From a checkpoint of a small mixture-of-experts model trained on Wikipedia: width 160, 40 experts in each of 12 layers.
Below are experts of layer 4 (counted from 0) of a mixture-of-experts language model. Rows are named router (the router's row for the expert), gate (a neuron's input weights, with its number), up (a neuron's input weights, with its number) and show model dimensions 0-159. Each number is 128 + 32 x the weight over its row's rms, rounded and kept within 0 to 255. Numbers have three digits each.
After each expert's rows: a language model's description of what the expert responds to; "comes after" lists some tokens at least twice as common just before its tokens as in all text. This comes from a sample of Wikipedia text that the model never trained on. Tokens count by the router's weight.

# expert 13
router:147101085080130134146116123073081137118105096145135106108115124126137094100147122125008115120081076079154127105105124158111144074108124115154123149129131081113125100106095056123164102133091162112130130145136116160124148124199122138141110127114138110115050116102140121080116091130061130162073138135140125167115165122116093126105089151126075099105112128143245055072063111095124117116085059098144133139143152148117168079188123161092179106209124134118102135134093085107136132136143155
gate14:079117126077183140170145223066154140102128120131146117120118083113104150137105127093181184107151105079122127106109083094118154150118066125083145172151122124108140112099197184143145161080144138114101160102125187129140134202141111083127084152091071062152138111102170156108076113090186119114130107113146174145165101125111125152150121139122131159087141219153090140093104170122095100186172119151137151137096159078110119103102127126168144099135133139108131127137213133154136135171119201
up14:116222110123110098173136154189151140197144176129094081170081118119148112123135166109115119138161132148144125118058152137145144145197186083123154115107157157094084092146190126099136143161066120064166118142090122191168147132176217097114074171093122117090192105116124125171164161135106152115118162150162180177088165118079118146156139124093167150109168083131148133165141111186111165104119139146147116128126101158086120154109136129150116164169082172102136113154109102140119131091135082
Description: Prepositions like of, in, on, for, at that start a phrase, and table cell bars; e.g. Knight's Cross of, Loss |.
comes after: " |\n", ")", "ed", "s", "ation", "ing"

# expert 26
router:099102090129085135149083144106102144083156102106126135127118175106126133145118180139079083125039090074161151105138109139158126095109100049094128159128145085159140079161163124125128174071136114182140164148097116161132165081125054147079099196124102082139106132141089149115127105140091162185130141109113097161123136122138065118157155131067120106139124103130134155105098118139096089136102161102073136151126166048175137145127084076167150087077126105150091089135111159124167178107042160
gate0:094097187158132176078138125164072163078081140146102122191106168114119113190111134103155109129132128136098147126105184128080097134176164139144140135111164142065114128163140135128073169114160107165158082126127181146112121125132113132175152089153122128156079175111141078123216167070112139170099112110136166155152119112126122107158106058113116162185127133159147136075106111111193111166138188075029112182066101090121154147111088086124149144091155145091103110150154140116147125159128135
up0:093183105096140123138162131170118177128074162153124151141121126090053082168125103157113099176169171138091098146124094133109155128103082124156091169148135087131070169119171075126117130087085130124144132124098150130107081141122130150118126140108164106072080136122143169157115144197145126082162139148122138120098082159153101054175131150160063141133066138181132142182134153161110102062125146149178156187054107131111162138154137105122188123113173087070152148109132150091097168141071073
Description: Opening lowercase piece of a common word after articles or conjunctions, such as part in participants, cl in climbing, ret in returned.
comes after: " the", " a", " and", " to", " was", " of"

# expert 20
router:180106106090102113138142123081115169157176067147132101113132141140101133115149083113080063151141107095122161137155153159071116076128118085155108084075067107125126100075152172133163126100058117088102107127115123156180129095127097133163133110103172075165081130141095138129129117164107134125075110169047162164121165131141144148155150119093114072072135135094131126135099108131131099141102062071101121126131170069189191162089090091172158145111112140136074120141179116119126164206081114
gate6:163105177114164127124084100101110142127165142152146102142178139146114187129145051136095090192114161105205122114127177080153058172148130127134145087146141131134122131157138089179118135175122113148147125154153083160100148115123082159135184134102157125085116121124132140095170149090107106144116124102161131125177162074152092169085157154131104122152127075116127181151124117137090147118156149143158171170189158149160190038113143165218129114123141110169111200151173181181156099152092130
up6:117130086117080130111110117145111130157126134166129149124093133097129127186089146151156158081132104164082138130106151098091195129128119087121090155112140166111085121132157149105157115138156120155172132104127202108064097149139165138137080152121131143117160145082080026125159177152116209137137160091108120105134139111165125105169160144194136144120102164049217085151097104119152139122055117099120135127106102098119122189091111117120153087144128117018097138159132157130055090097120133
Description: Prepositions, conjunctions and auxiliary verbs in running prose, such as to, and, was, by, with, be, that, is.
comes after: "ed", ",", "s", "ing", " it", " and"

# expert 12
router:097106118118099144142102110117136146111105073085105109161128159125142065142115154117062131099083191036168130197084158145104109082086098078119173132095185097145123147125154097141070133099108087131149104102109132143117144088149115142134063125076105149141060123111091122118192056126089130149118117067107112158150125137085153089089141135126160131185080118136154154158132129138150123137120135138108143133067169138160173098175058136145144170082102131190144088165092144142197171140096122
gate3:114161105058125170120114163135091120118155145138059143141146105107139157111085120147137135178129107128181121181186137128144137092132117089166071158150086123142139181107147097117121126146086137123176137088144103090131109113124107121151163119132193176100137073101096166105133115129155152096161156177097122107090124124140064125158068173102172183149110121120143170123160093106089148124157097130128103084182105055178174142115116101129078144185195158217116051110149169114122092146067159
up3:101103073127134071193167167164096126142166170137163115070083146164151155138194142150072098147179124135068146118100170146128166124151188117152207141150126127134149095155051153141135144140149108099131152154098200106150122134057119131086119133160118048097088144171118134126116179119130102171145163115103101153114094162063184165109132123170107111087101192134099137120101141130093136152105158107131128110067158131115171089132140156136068137115101118103090144123119107173193106145181124
Description: Capital letters starting names or titles after pipes, quotes, brackets or headings, such as C in UTC, C(rane), R(ecordings), N, D.
comes after: " |", "-", " (", " \"", "==", ":"

# expert 6
router:040107125140147135116075162117128146105130119104144121137142108127153133120186067131101098176130128111165122132149220140150160117106138083145247124135166110181094039097178038148098150123095125114119147088093107132131167130128121152139061116099113103157114138141167118114134124139123137130120170131047068109132124110150113106121150154102118141125115043100148081108119149090165100155066138087118129168161112158157186143085145176095166150098099175128099113142137097163140157141137151
gate0:056120094130121122072145107116139141058107127141148084107136142079159086053145102136133091189151140079144132128149120155163169174134182122118127129166068145086178174154145103111176102133160139142112149121125128083167149193151109152099086109212149129138133131126154133064122118068159096093152148080126114147213137117142129089159147187120147122059086113119137134138144155098147122156107090097160151128155186154107106101163155139139146094129181113116146121078158142055088195088139161
up0:148105161165129114119154140150193172089078126175103107116077211149114132160115098118095085134141112168169150098116108167162174138066082184102077152144104111104151113126060143158145154117100137063111155175115099118121164176159106107045161178161126163105130163134145162130105176189145169106166159130139141142148125169132122105088070091123143133159090150125056125084146158119108081116072149167145083144114132103126096131080134133047150161074114165137161105136114155096118157108154107
Description: Table cell separators |, month names after numbers or prepositions, % signs and units like km in stats and dates.
comes after: "0", "2", "3", "5", "4", "6"